From a checkpoint of a small mixture-of-experts model trained on Wikipedia: 435M tokens.
Below are experts of layer 6 (counted from 0) of a mixture-of-experts language model. Rows are named router (the router's row for the expert), gate (a neuron's input weights, with its number), up (a neuron's input weights, with its number) and show model dimensions 128-191. Each number is 128 + 24 x the weight over its row's rms, rounded and kept within 0 to 255. Numbers have three digits each.
After each expert's rows: a language model's description of what the expert responds to. This comes from a sample of Wikipedia text that the model never trained on.

# expert 16
router:096124127128111140089129134117131150160059119104133146121133137153126129078119146152126143102138102118115139127088162129103133146138079137126113131146155175174119132135139183141097158133124097
gate0:119117121120107144145095114116128122106152114102162152132136110124159098139153163120120148126135159143171143106106129107135139129114143141141141138163161156106059168118122106116165114132143108
up0:158137156170125099092103109096115133124102165077116129132096135174173116130197112129120137152134138136088147121123119167122096135159115117160195113138090150113111136131115139136149167143132156
gate1:172163128090101145127130085096130150114145148127076144172139106133097120125086199163136119098107120120121182145067127130136118093118114180128137108134151175133140177147151131145109124127157127
up1:099135113152147121195143161110150120136103075157151115107091183108118120134157088110099119146149134143168108110142122121078125116111115095187112145105126084108103099116134134108139141175113117
gate2:140133063121102091121156102162143103123131155121119103154138127123126154137106173134155144094121147115158135108109140117148140156079167106127137125126143153149113132119108132122153126131124135
up2:102111138079156133126131139139139125114115131126206158112128139100168114118095108141143123141121125127125104128122110116131128031154122148104137104119119103125109101115123123139096123121158128
gate3:112076122175110123113135113093139117161147110148102130130102123122163156162116120149084080161122142109092143154116081108165118150102107138120129126093143174159130130080125143116115126107076115
up3:115118153175091158182124155126138171150119141100135120128139166158131118134150136121115122104122088178130162102126171092134170117122125143143132107138086126129161154141094132115150134149110114
It responds to: Foreign name endings. Vowel-final pieces ending non-English names of people and places, such as i, ina, ara, ana, as in Nnewi, Cochabamba, Siguirini.

# expert 14
router:125135134092150102141109153160155127138070147162156128123133112112140144083120141127105107164122129111120110120141081145121165121114181083106147156123164145119167144127096127120119145139152125
gate0:163138114111127146148131143111123114130111116086101115162125137126107103155119173137074180121153131137121135151105117057096087097141140115156094168163145166143102136130125114122146158110122096
up0:099131104161129112156110133124086112130126147123137142149135127140130143114127108127135115118088081125099149101153151118083122102159125139052093123144119116138134129148108196143100127119136099
gate1:159124135112109134154088125109113102134122124115110108107148115071117135133102124100117136110157102138104132154154097072147159140127138142088116093150130117144113138184120093142131127157166114
up1:155155122118146112129158122141119181136076160143169080121098131135093123099111150182149092152126163114103142099134140141106154126127117108120076132136148142106149126105137108131128090142088145
gate2:120133126101102140162125154133121092125082107141141133168130092147134169152146176129114128114113164131094140095083110121097171138077133081140128132121113149141139146175132131114096122128125142
up2:107130128096145129151098140111115143163119133085108117144131107174135119151154134168107122117121154149149131125120152135113126134126149104141148124147132109120136134145095083123140149066112149
gate3:136153157135103125136175119163154164142112121138119140128156160090112151131124135103095169139083128172111124093132127143134157097092149077132028143184116148114155141144152111111136114194159100
up3:132120113099135110134094103107128191157190143116130123122165138123123092137190112116139106129118101093175119138134126143126138145096090178088140117154111113151102124170117173120116122107122140
It responds to: List dashes, headings. Bullet dashes starting infobox or list lines, section == markers, and name words like University, National, State, American, North.

# expert 21
router:119156128102126119089146122149132111121127142069106097117122153126082106138120063141117092136125094126077141102139160094130136142119116144136114168125136079154110150133140164168131126122087103
gate0:123150137127113100143182142093111120148094113135115126151149111082116137181163119143131130134166134134129141096146080163160122139131136099118117172124126157066123159103143128124092104139079179
up0:135107124142116114140129132059154111090134167169088139142133139143143167089167167116105101143123105108162165168150135124137119110141103132121164094116113127178182149182122150153164135141090146
gate1:168187094125050158125078134159132075136126141109108155098135151109118114175151164121072119140125124146155102084107143102143127138141111144137095136111144157132121133140105134108149137118122115
up1:168117186126158104115156142097133125127113142115130128179154138135103117118081118090126179107112166117148136162172120157122160093146171152123121126138141107138076146113148144131107134109142126
gate2:074169145109152104144122129143128171132128118142139131158098127122138143165121136128087141099163109095109141172119096127107141097150085152131123163148112131160116150124111119121154126144128071
up2:127151099155159163122151110137156135115082139108138120086153124134102124141076132115148124115114101137115081124132155082091169127159128120138167126133092125121169127089126117133163122146099114
gate3:116183135130132161161139168141101069157148117124162105131108127134107177140126130124116115097110103128155116138133158142173073138147107135128130127092136133082086171109138134152150139129147139
up3:119138156142120150136119164088094124101114102135167107137091144128109116113079105129137100104141094172130115108158163161161174106109155137146145135162153095110120166148097130096124095100122136
It responds to: Months and year starts. Month names and year-prefix pieces after in, on or from, such as December, May, 201, 199, and day numbers.

# expert 18
router:174112111116148125113140158128101113136209103116112084124119100175143076111100148099137121099113126113102127152157130154144120116154117145165120103119129136151143166140159131118129128155119104
gate0:134142134117131149152120117141103179113146185057102145112100149112140140160158160106117194127133139148151161093134154167135126157149142139135129159188120149142103103114106149155106147118095130
up0:114125168168148121106188130110114127129123151138102159100148106108125155124163132180110096137120136126126124108136105154121145095136175177107121101134119153101224129157131168089115138183091161
gate1:129144176169135150116128138125148130111102066121145145121080092118150141147152124118089135112160119107135135072143138119105168107125120149101069142096119171135100161127072123086130126157180168
up1:119134141123092125136145130092122140128112165096074125162175102108068156110100112142116101105114145153097097134102119123127099167095134118126164118123099112171140116139161115104129134129139110
gate2:062153123163116147129143143116121126105105130134150158138140126104094129136126110126137070106123134144128152080106184147135191136188167146123144135113149114113135144133120126143125175106094125
up2:145106134139123177116129133147152118093159130119154109110151100146130066125113138145151101131132098194162186113118150146148117135106154131129123104116122131152122157112157164091162097176108122
gate3:103124097145136147162170101115138134131128133106112124152157104103146091144133171091110148090136105158111151159145110131139158087083133096119127146129146117175061157093147098094138098113168143
up3:126123114119145105104147129158134109140129122094133105166120085122130067122141152105145136117161103128140145143145088125098100089079099064102113167120168138149121145118141128153135093100147133
It responds to: Commas and closers. Commas, semicolons and closing parentheses ending a clause or list item, often followed by and, which, or but.

# expert 23
router:111130128153136116139120095117118122078099130143098121130119124116162123155102166148119135098178161123110128150164158137144139152117080103096131140144086109154122143105132104154153084144130157
gate0:119146136135133139122137080115117125160132163107134140130143110124091132121135179179135155125085155091130151092127131139121145130092127112115154093154114131170139102069124124127151114129120193
up0:134118081076169144129132128117134163126127115139097123059147156098156135099155140116112130132113102126124089126154120096122085176116122116114110147082170134096111157112137125114084113133146051
gate1:135137102115117142128105106149113111116111112146130107169136119128132100151105131156125116091148096152157098121130148153118116139132123113154100113139155129133116138122137125119151138112131124
up1:145133095090116126129142141144066170127130126142100158128157188159136070127148086132124116153136132094128095091133102107165117127155132116171123064130121126114110136126116082129143122099139073
gate2:134154114118114148161124157106073114181116108085135154116101154135102127127125121125160138070140129169125113092090133108126138146121146117115124137155143142125111158167105132119153069153197093
up2:137142120116122151122090118129121104140135099137143143152149130111138144128118116139130115100141102178114134107124134166103094168151108130105131152102134147104170140147094146136144079147176134
gate3:077124135087144136133105141140115120125083126170066155129114114102150104123116119138144157126136156160114157162119144138093096081133142168102127115163084153174123148104171122133150128128121154
up3:175119108135164113120146130150107122138109124163170124129123127114165106157191127124073133161148112137133158168154124123136143126120108104103079168134120133114130132173137167170128129117099138
It responds to: Determiners and Born fields. Articles and possessives before nouns, such as the, his, their, its, plus Born: in infobox-style biography lists.

# expert 7
router:108061122153128137116121107150130114123223113125109101145111130125104125096124134134128123155117151128132138119128131108121123136112149125139128109121143148098110077129108127146123112132110145
gate0:153133125156103136145143098108117099094108124128159159119116148125104113110109148145131107115120126160141160145129108072088189124181154160119160126160153139136145137124152134120126117184114143
up0:096126172158147087119177150104142150130128148143140112080097146097115103100124152110079133158141107145113141105161105143089146124142172109117118125209092140093126124183103151121119106104113110
gate1:094144127156162118070120076125169120150125179140124120163144116095114111152093154114171153104144120101138156109149158134147151114117108070137105096136153149127132164075129122112171112101148143
up1:138117180097094137168121180117081131120134110110102127088107129141118142107170109135102104116107133141136098152129121154100112098151137170112126142120093120115132115193116139135110158150132095
gate2:153147184101120113137108106093127108078116062098160125112095156135146149113075113133112128125164144142131112113094077113129113091110180106149129087139138141125139136121110132084111105138133112
up2:086118112150135092104116167152123109132144126169083156090155150124066122108147136149130173120153176117159183112134131107094118131138128121110141155148151144142119116167112097094162109103155136
gate3:125137122142110118157134091136072114104126119101130136135123121126182101147146164154119094157093130163090124101098118147117154173125092125136125128140109171116149159155150111098129116138088162
up3:116146106132117095115149114118135098083092158094127173124157167124180086133147162122195122127101158147092125129125145147110141157107085164162124145146142127138154173124140111097130126130110138
It responds to: Table cell separators. Pipe characters separating cells in wiki tables of sports results, elections and lists, plus === section heading markers.

# expert 13
router:167130113099132115110148130108117128133105125116128110103147115158131139141136140116140121159140137127149165101125117153145102159149103158144113109117136103180142123099132091154083130171108142
gate0:117104149152144159128116155111159110152156175148119146141119163115111157147155128163123070131135105134110150152132122162185112120114157117105114130135146144137095148106127131128114130120090122
up0:090125154159184141127215132094130115142132170123120143173077125125131122104132130141119151114168061145126082154142157110058144130113114096117130109119148157129122117120192140157106134112134139
gate1:135122144136080155140100129112109070134132088089121159125122093078131127157103174144102136104125141162174168134110087150161140125116178117124153132133113148127130138091123133146112137143131108
up1:109129088095148106159129142176115144126137125128117101143114136151115109103149110132130108121140116121105125095106112130074099142110131142080119094089152169115118142140127089126108114108131171
gate2:143104133119098101135150146077137118124111154100139151165148152110150143154104142167105125108143106130104177149134143107139139124152149157165144125135135127101072146121104101165127155107134167
up2:147162103113102154136129114087150163106128152145086095157146107123152175135085131048146109112118117098160131129107142116131117107120163111139147142127117146122102131121083123111140116157108083
gate3:122163078141147104144134148094148097122085157131122112111153154143136122128127168152103129118113152094100148122109103107137119110149140158105141116143102163145134136120164090134113100119123098
up3:131135116119107147114145115118144130099124134120145140140152126123115117127088119120133106127154135121110096148132095114134161147092121094092095104100142128103086129135116134088102135062114148
It responds to: Personal first names. Common English given names and name pieces in tables and prose, such as John, James, Walter, Bill, Mc.

# expert 6
router:113097138122121145155158133098128135126084117095119143168125141120119120129136147100126145160134131110115140148089164145109113118192140133115105145158100139168164128144109145087125131120116092
gate0:105128145169116157138155122104086125143152089129063132153128125132123144136138140123141132150132126147107188139154120134145162121148139142127123120134129145161103143102160092167118102099111126
up0:134154129147176112097122113144117133134108113154119139166117084081134172143164126113105144115143134120118117086158136153091083131149069081130128177138147105125133147167160177102122110182122115
gate1:101136112134164153113121165128127137101153118139130146121123106103088114166149136124132124120129157116137186122104112083149119114170127141143111171173123147129141153132144096110163095113119139
up1:146117086153162145148104156141135146106133132122122136133146113112108097125133130149104102106146154101106122137120103150144133143106131154120097157162115132136136152150130109118130057110139186
gate2:148142109161133148168071100165123135145105116113130122139144161099176095151141128114137139122114126096108151116121115109101149113177143118140136111127109134126102141110112148112179129108120144
up2:141130131122168108108125136162170157120130118124168165120115163131131138119101127152134140100120135155133138113146121133101120096124123142079116154128147135134117158130135179108082112142174125
gate3:113153143140132124129137159118160119159143110090140139154127102084096129116153141124139171078153099110114136138116103140112191132119163162174121123127123123145107170135143159144136107091140104
up3:140139162135129118131060175133165152142124088112119166179128134126111141124158120114130160097145145152123134097108121126142168132132118136171125153139130117133101128146152121155107107096136132
It responds to: Prepositions. Prepositions starting a phrase after a noun or verb, such as of, by, with, at, from, against, under, and sentence-initial Unlike, On.

# expert 9
router:222128122132158135120125120111129086139014145140160200118137129157147100117120129140137097146113132107129114130145143178117130139107136142121112158102131105153151138107112116119153114096117137
gate0:129129150093098112139082123149137111160116144126143105124136095101138169141146178163124108106130135145129130130177113127153148079105167135126084153156134148152115149154120133094152113124149175
up0:141117149123122133128115112150154125149137101142138096096136117074082177115133162126115110127153137157115108093127144168159142155118153136109137135114134146115133124131138145117134110162077158
gate1:105147086172138147118156144132110145124119179146104087123168124131151121140131130129150156116126139122101140096181122114150127145118114062123122108132085160142135116107111140074107123133132124
up1:137101137136118134129118126160107133156121120138109076131132134138135122111122118159144132134110147170130129096171180165160128193094157122141114123125089147132147122125128148118141149102086157
gate2:095171113163149151139163159107147138067120130121128089150117134080141113149127158125137088132117103126114167137112093121101115131147123134141141106129105117132155125118114168134107146162130159
up2:139058135146137121117098119134083147133147137131105132154124137174119155125121096118111152153143126109146138137133128117135110177121140123131115132160142090146129122135114116118177085122116094
gate3:122111117135113091131101143154142120136118094109125149157105114144136141139089142151099134124188123122151121097094133081110108158120159158125139090126149113165115122127133137111153122129138107
up3:125111119128141113154141142147149173139131165130122109148111138118119086121135094091130151115156096105122112127160114109141164115116090080176153159118138140115111105143153120165109166140146118
It responds to: Year digits and in. Final digits of years after 199/200/201 pieces, as in 1986 or 2006, and the preposition in before places or dates.

# expert 10
router:103154101125144114064153147142110097123090156163142133118132130129136115111143153090101112113138123136114173133121102123133122125126189099163111132112110102039083124114099141099104096119132145
gate0:087122143122115164137173146135095141124113133162120130135071102122092120123102134155165125120150119079116128167122165159176092139147124140098106134137149163141151142117131113142146130128114124
up0:111127178120095147112135097142147134114104145163125112120092104166126119117079172134139113133137108115118157127129151188165112136142148121144113124098133131132171142084148141140128115145118136
gate1:142142098121121128135078094100156094097115118130098134131155090134080155149204135119134144087105153116139151095141136084148114121152143145109123089122102117141132158113083085061132117142105129
up1:154162095170115137138148144138150092077161164169135135150137115137134118140177127071115138140127118127090162090161134147138116107162160088128075106140141105117106128142077130110127109110115140
gate2:125141141131135129124215111152179088114111137124180118126104112147131159141089140108105121089137099124135135118142132113092121105145131141095074108146160131138132156142113138125114087130122145
up2:166137138066157104097112072150154150121118086150113110164106139123144154134116153135126142172130125100091130091084171169120149109117133129111076075103140131143168113089123141144139137138150112
gate3:100133137134127148125142160130151102103137135138135106178097096123108138146098165112092133092123090167106132101089157131108106118148132116110059133132162138157123149128121147111121114131136150
up3:127090146099173158159151104132118178150104109069087120166081134124103099123146103101104140111136124187132099119110140130141107124109126143124078104135153126148094091158145129171167140120138108
It responds to: Line breaks, brackets. Newlines, table row ends, opening parentheses before translations or dates, and coordinate symbols such as °, ′ in geographic data.

# expert 20
router:113132142122110105151130136126130152128087134127133152132116119121127132159141000116133125097115125141128124135125131142114130135153110127120132136124132110024126084122138122082124163170142142
gate0:147133132150119145127152092101118131166123144148110135128191135108139141119172117155104141101099148137154118129147097123137144127136110075083156127130129147116100124175140118155161102104142160
up0:156097109166121154095136109135126158115129074116124116140125194107140090134124128129114135091147100152178129138088090119144147168082124160125099142100136130117093137117101136116110143117154179
gate1:114127143148099142151147120144120167123127115157066134139166101150117167172130123112170149131091141152100129153172141119108106108130129087099124150090132161139141158110141143111109088168092103
up1:115115138082101146136117094145185135120119150090123115124147101122122168161114133126154139121166142114136123100098147142092120122141143170087116107138093089135151134066173116151123116136145138
gate2:097139108103133122138142112130102125117109127093116114133156130134112118155167127154109110122146174106117162111101096127132133095136115145119130118137155152147128144076121108109132078098118089
up2:175140078108090141152122142135118100120135152121145159124120089156109132139127132113088109127138157175128151142131076147123150084081107144115119105159133133117136159119131156118129102101155127
gate3:141189147090132132138116091135124142156134096122129097122117158184135094173146130117113188124125161111150095135092097091138118107087163095140141121130144096105165119153130151111159150116164146
up3:125125134108133109153129104121091093117138134145117126106127130098128144127099120128110112104138161127112158107055158155145159129169100198162155113071175155118128118136111112114104155145137136
It responds to: Spaces before numbers. Bare space tokens, mostly before years or numbers in tables and dates, plus approximators like approximately, nearly, around, up.

# expert 19
router:154139128147113145152115117161152125139148097155149120120142149089146124109090119087138160091089155099146129117156103119154130088104148133066145167083112155160117150145100121114139110094128119
gate0:093159145109141158134117041077124097159137166119091103153152109117154076162142148106105120124189134156153127124119118156131134151114124112103136119102097111138107135119106116120152129114120113
up0:137107147132140115145112140104110165173144135106125108096136151122113139151123150128146134164140139111083154126103113162112129146132131145145105101132149141130108136158115091131117192119151119
gate1:137120122166134141155104098126102154139085116096115166143127188133105113153087148082112125081103125122113126104156098186137135112133184111104128140083108125143112148118139128149125112144139141
up1:076109121126080179137131124152109125140166142123098181111107122111139096152130133123161120108156111131091099133112144158122113134161123115134120124117142152118147127148119137137149118091124123
gate2:137124090101111141178119114106146140128119113130132137079156101123128138149103147164118144138142144140083152124146110097150120140141081118155107138149135110161106099096143154110159112108096102
up2:132142123122130124088105120116159164099145131130138148107089172151145128124132105109127098116104135139163087095089098083114111151119144108129146131111147106110157101122105121156122182174144140
gate3:153147128127111130185124141101175133139128113132153135121126144177162153128102118126149121143130135131165141159158137161109163109136069097141099104135199110127116151120128092128163116133170138
up3:147132155148093146109096093085109117087125124106130140140157137138140134138127158132135128124146126125154092118156119110121119108085134141142152136144120126137087151161108109151159113162171100
It responds to: Mid-word syllable pieces. Word-internal pieces of rare or technical words, such as ong in sponges, og, ol, op, and hyphens, often in taxonomy.

# expert 4
router:185179136128096130106110098154129163160154151095122153087103123132149127181138122133154121154160133147117096126094130084151126140128166137147130098118144150101168116100155145087107154129138146
gate0:097116121134115140108159109127148124101136131124128103112132099083120094138133118147081088119129126131098168096106120149107141122154128142149136125153115145161117164111128145132156153121085141
up0:183128154157151130142165118136138148123179115146147131161103120136127138147136137133159081124184131138130110161180181129174170127132161101120181112166135103125126119120139083141124152102113158
gate1:100130160126127127126134122126135145123129136122106121110169153141114133141112128099133118127117167155120138112098151098090148148152105091131089088122142158136149125137130127116099132124149065
up1:155132107163116115130133134154139131151174169128116147099143136102151155138095156178111163148103113150093095148131146089154120135068118173123148138078129114154119109075126127116124161135128096
gate2:087113134118108130128156117126141101136122126148134117140120140101121113125116176110075147117119126171125170132152167136080131125116132153107156170149142152167113141112109118075117111114091137
up2:086119137114115128132152094133085170104147144172137135147103125093160105118118136124128088156151101125116124152148163132169146136107151117107112175136104146151135137127142092082115123106108150
gate3:122141147145125144152102113120142131125131134123114139109160166148166122150113140135103177104118130178131145112104183109172121132117135153139108158131177148159103129137142135087152162106093112
up3:070159131147161108123125139113144116131127176094145102115102112162134118093127133085088164141101091114139142102133107193122096117121109139135135153153109105118121102129140120133154160124082108
It responds to: Coordinating conjunctions. Conjunctions and, or, & joining list items or names, plus arts and award nouns like film, series, record, Award, medal.

# expert 15
router:095107152142092118151137158085157132152155157107097101125112154127131110159162122126114115116121148127154082128112120133123155162089135087092139106154114168095116130137146126108127113095160149
gate0:102145111127123165182160137104118138157168130097141140142082182131128111192140138117111139090143153111149090174101134087174161121109170131131166115134127132163099160135109116080132114152118151
up0:138133138145137116122114200109094103120094102146169110114151095111185149120153121183143099172125135175114153142127147124074092119126149112103130129133132161130163092120174150132093154119076169
gate1:112156134121094134098156136091099129126174150146116150117081118146112144109128120137135102080140139111166120124136143098125105130110123115156180108132172171121108146152138130105175121126136137
up1:109106124150110124111122142101122102101179139096101169137115149134125118103102144110116109066149175096123109131142132122133094133155128169124099140136141106117117113154122151136099126119135136
gate2:147160168153096118154130137069132146093140099097127150134140127116162122162143168129143111131130150112104113095069094138158139131104124095091099096156107123138132129125170104115152131174122141
up2:137116129150097144133124104155183137108113126127179188115140168151168105137113142124146125149129149134178127113156114114119129112103133095130129192112145148132109122136093110147128115126167124
gate3:137126072137142172167095110145134132152106072145077157112155115099128152123114130153128112124145182104174153112136120116130172096109085166119147106106107158132120145121064148130140135192113111
up3:147112149107114147128173101128159142113100147165147144122157082177121123147108156145140109122166134117132131159103156109120137128107130159134099116092114149152162158105100126148162068153149128
It responds to: Subject pronouns. Sentence-initial or clause-initial pronouns such as he, it, she, who, which, I, usually followed by was or is.

# expert 8
router:131055131121140086101111127150125146134120125120140120119141129137138120048132095115132128171126125133120069124132139126143107133122126125139116120106117070109148105121116133157105169109131118
gate0:150118156146113146154155161135138148160140132133138105124150139149118143144128155109110152095139129195137107113097125097145133103105116136107129123116178130113142135087156107113119128117141121
up0:087102139137150127151130122212100162118113143132116158137142110130117108121091107133163129069124109098145105118125103126084149126131110157167089135120100139102132121159136137123134128119127128
gate1:133121125110131116114094099070151158134125148105071126088166147072127094121125141132181111106104108113134139139123120145109120127193169119105109137159123114131136156132129107113105068145122116
up1:133117110104107128190149122102127188147133123138064106122155159083108154116147165139144102136105125129100136118140136136113157122108123093119103167099147141123133140132125095088103072123142127
gate2:123117142149085172144120118107185174139143122125186122147150122134109115136099172136164142103172096128132139129080121138128137121098153155133086136110134136131146129077129107114129099119153134
up2:124137130166125125104133135131117129101131080154150135097125110158107172136087139093109121152111124154092121156081141173157094106145149119183114119106135145129131132110171137149141172122132137
gate3:107126148150112189174107120125097138145112146123120136186125096109143143154142162108137152079132129144135110109117105157127117117141168121151122126130100130134105161091166150125166092127150137
up3:154147082086101080101137125074147138130141123154110106183117125133133119103094134129121090133147160153118120141110150146113166163125166106156153113105172117141151131120121120131178152139113084
It responds to: Table numbers. Numerals in tables, statistics and date ranges, e.g. win–loss counts, percentages, years like 2003–06, and dimension values.

# expert 22
router:149093120134163114173154190090134130105128128099097126100113148160139089155148087132140136149106118151110164110141152149130117153106078147189122122150123126135085124092128135165118141134146129
gate0:139136149168121134160127115116142146110097126099103116122143162127150124133120152146119120115098098134119119112111086141114149102160160136151099112155122135116088144108146114111128139133152089
up0:140108133114117150155079120154110129128093130149135138114125182126152107156125144143141148116101060165145122139167139116143096155102108115104185114131122173142124130150165114132133104118080131
gate1:105116134123152132134157132101168112096093147133081111097151108139154107094132133159120137127124125142123132165128131089114154119128147094172124141056161144140103115114089160127123098163117114
up1:140104192130099131086113126165176118163126119159141128124161125142125136102129167171135156150132108163162147155163139128085088117109120139123143148157160152126103130125143141145091126094097129
gate2:097144080096142139179167145093120068154119138159103100126132117142124135160100131104124141131086111158131189185126120138146111122122137080128102094153123203121105141127069122136166126141095130
up2:149122123152115123113140135129122128134126117139174118104146159143102163146096134121115126121134175102115117174113104142132110124122129104133092144067111134074143099149123148137065141158167136
gate3:130154123160143147089135122082124167115137140112116155135115121151126119137140140067109170143116142106125182145134104084115141092120139117087122100135119140106142138158124125119116130116153076
up3:120148154081143133109115117174129075148062141099096123102125140138176142150119136140106186114118144097161120144155167108112109120131120127074137159074120149151178102148147111137134136106128105
It responds to: Common noun endings. Suffix pieces and common nouns in prose, such as -ation, -ions, -ing, -ers, and water, power, forces, land.

# expert 12
router:125108144147148106129066093104140138157135139165083103138137104101106119131112138167159142179123120175155126134114089110122114081098146127063139145116131121110145118119149105199132153121113090
gate0:156135112089147134145119183101128100164149094124167148134097115084099138147107157113145138120132109138156105104117123169167130152115144136132131092193127154134099101123127110096119122115105155
up0:118126083114143132136143178129133131102138125156143091121112132140096142112097140110095158112092089174158162096126112125151179174119160151152158145136154148118089108146129096108087158120130136
gate1:139140120142117145170131135134134133136119086124136068155172147131072129146153135140122099105091142113117132121136122163184155142146140162136112096141099141129132130138102142112140124125115140
up1:117146122163088137145103154099103170122108085111136132130151079118111113159143145105114069129085086114153127094173103169108124120113161171090102121143082127124101149127133124142134108095136118
gate2:148146154153134097120174161134103101123129100155150199086119138118143130136162162125133122116119114122093096099134173173087107096151116148142134085110119143172124131095101146089115128139093153
up2:097110152165097135137141132125178141193140136134097160139099122148095125116122117139122173101133086149154113108065113136138116161131180160159141082094160152145083151125085140144125134098128134
gate3:118146107089133119136139140115138169151144144131076140159162146131136141155128184130136167094169108113111107189154145097104121138082101116115151153089156125128126138084138070108142111135166181
up3:102114134138138113113111140079119148096135133097105166121110098127074154124135130115081130147143093110159168130096142159116127116130122168130116078129104130114139160155101192118138151113127146
It responds to: Opening quotes, clause starters. Opening quotation marks after was or as, plus clause-starting words such as that, because, so, de, un, and announced.

# expert 1
router:148134120106121141153112184138149107076147113130121163141123116109114152135131122174094143106142097182164090112095144118142143111120108134151116164107157140175103130152143151151135117166130099
gate0:117162120109160128160111085078185160179095086141152047139107125125140138141147136121159126133112139103118137097181152089119120163127129092099121127076159136133109146103156083097106099131139095
up0:150117158134079125097130120165167115153149092087180124170143140145130100094134105169121118102135089147137132091139168092126137087119166130135105132131120108142197118149115126161096077138103126
gate1:108115119111170113177131166117132128105124142120087153119122160118065131151166131178101156107122119126143132113141108119131143101132078097103109155168133164151092151105121160094111169147142120
up1:109101124156087140176127161162114151116123129145114156181126114128146104149123124161090096159104103107129147097122106156121127169165139184151144113149140131137122149129111152139131148141168132
gate2:140123134109085144155085159102139152111135118068129124114160116099116111136098147156114145096130144109134135129134114099094102108100120157112150106181066136152107128144100142095154126186109126
up2:143150103162171113099176112159079119160105135150122152136106114160150123119182110132148077120127119137094141107127109126102108134154152084123107123148160139103131130115128113110146160087146170
gate3:143110107141128148174144134104111154128158091131146173143114120101124108135113175077138146176093140109119134110163166158094119082163164128155099117125100133152176150151099107154117121116152156
up3:123130165112142088121106094121126139077107115154115123107073150147159156134102124117152087129147124129127115112152124141100119210117119132108148138096137095165142131097142142163168149128108092
It responds to: Demographic and coordinate data. Tokens in population statistics and geographic coordinates, such as Total:, °N, ″N, %, and "of" in poverty percentages.

# expert 11
router:130181106128158125121160130149083091128133139136149147144128125121109139125133165108139085099127137117147112144118127114097118128084137113134150131138144118156103123152123120122142149122146135
gate0:078129149133116147126172102059125107128110095112152135123102105163115200110108100104110132135124173111132120110126106161153118114142150147160107148159131144148121152170095122119164141108146140
up0:123135142171093143168125112139082086102114122105127107120129097162072141141183125134104090112177119188123145152152131142160109140119133140137097110158119135139130126133120182117132109151129175
gate1:120122144134109130153112154114094124119111126123150169118153148119121063128120157112094151107115125158135145114122122107139140124131165134108145097134142111110115110105194080140149101105143109
up1:124116151126106134154133118145144096148114084120095097126129150127136129153106152131137160138145174166126148136123113158115122163110148116106135107083127135131142109115078071136109086115101117
gate2:118209168156167157125164104155094103103086132107114111094115101102121115129134130120146121156130135125084128169148111100128149111102138132106182109171146127110117172138082150117158141105128071
up2:135108126125142122121144093087133124180142104133163143134122090131126168159104121086159182133136176122125119110158101131111116129189109102155134137098084135150114099131169135156162108117122161
gate3:139129144082118120168130104102140099143125091147180119139132093097140196138104152141156122104142115090090122135132115115115091123183159162156103115125141114142138128159144126134137123124117102
up3:131152101149114140112126127109135151145115122129104101140115128158162107145171119137122126148121156155128153137137075177114156115087113083105157137126097139093124151112086172108144095157137086
It responds to: Verbs after subjects. Main and auxiliary verbs after a subject or to, such as was, is, became, be, won, fought, signed.

# expert 0
router:161140110138151094112074155141105156157141158151127112137099139112131114104124106109130164156154069124131104132178105135069098185134051166135115157093122078138171136148148126116093155130111107
gate0:128157181149106119126123128114109135126100071154127136106106129107107185117105165155130147100147141098119096150110139155187098102113138130115133139102132132117122173141068144129151117135115126
up0:118102130105142125154108112139124172132127118140136124134146097106143119139138117112140115107117105140115157103126122114098132123132164102166133126131125102122112113166125135148147151118166159
gate1:136146066126128171175096135111109145081120056116136167134120140101168154120145140090146113112187162128134174140113124105115138097110137140076090127135113129119136146112103117091157139120106139
up1:105124159130143127097130121192099129101153139137134113144152110181140121138160107145099105106128122124154127098108158105152135130109112137152145154162141173116137111113140132125151153111149116
gate2:116104140099114110189113163128100103080116117120135189128122159139114134090127109131158130134115123139139149137115154094158169136109152112125129124111102157153093137129117107117158142134103125
up2:102122083142137131125112072102137147127098091109163144118123081133151112132111131167121133142119121136154095081117121146053134138121130119110089152170116090167096126155111137125154121095116141
gate3:129132127149129130164104112143123125128173118149094142176159151143133098164102166140104104113131162155129184156138166112108106124102112139157121133132134127150105132145147142142127126124158119
up3:152105104132121130156088148094096135161146173128065104094123111157126080134150103139144145137126122103158111146131163156168130130126157136104135131159096157124139092156118118095145126072113073
It responds to: Proper name endings. Final words or pieces of proper names, such as surnames, clubs, venues and institutions: Stadium, Cup, Division, College, Smith.

# expert 17
router:107147123119127120131162116143101139080157119119172141150112125115144219123154151145164105088127111140102151098097136126174151122133129168140133081129110129087138135130085146128152080099108127
gate0:150145121122142129108129124125144124146105096102108129180136171124117127163157148160091113105148136157100184147145150075114083124145147082154124127125104155107085163122133124123188107155140081
up0:112135127159156130171166096138120125116125116095136129148143113093149128129128094097123115130118140191144090119081110153147134152134182138131145142117181112140122116133121128128111146095122166
gate1:127165107132146120126135122099127129140133120168111189121102168111122125166101128130129199118135136089128126125162107146129119109123132104135108116148093161101121146154143127127131141118161062
up1:128177137134140117155136111083153160104130122131100164131089147128093147152129125148150133101164129153129107128148102119160150122161152147141128131166142116101109157110110172149140139100078094
gate2:118143144135086148118145148160107126153126115160125119170129158185151126161071136106147133124113187135138121114139135155186160119163122127141140125111093157111187136112095109112141137134107168
up2:100144070084138138115153137138148130165157127135132116136093140131175131121110120137121129102123128123173118138165147141190102123128139121135077142103127133104173141145116099132080137119122142
gate3:137148155158103134157134096123169126119155140072132115117111129102184135123164164096145165142120105137144135115140178129132116123131129086157122128135144140111082136134159102166156092149168161
up3:111094141119133140118147159153115095127136111151108142135143114158127137136093117124142096135070131118120133132112109123139089077121073106101123162162090110100179132139165122096079089150124160
It responds to: Capital initial letters. Single capital letters starting a word split into pieces, such as D in Dundee, B in Buse, Ch in Chacas.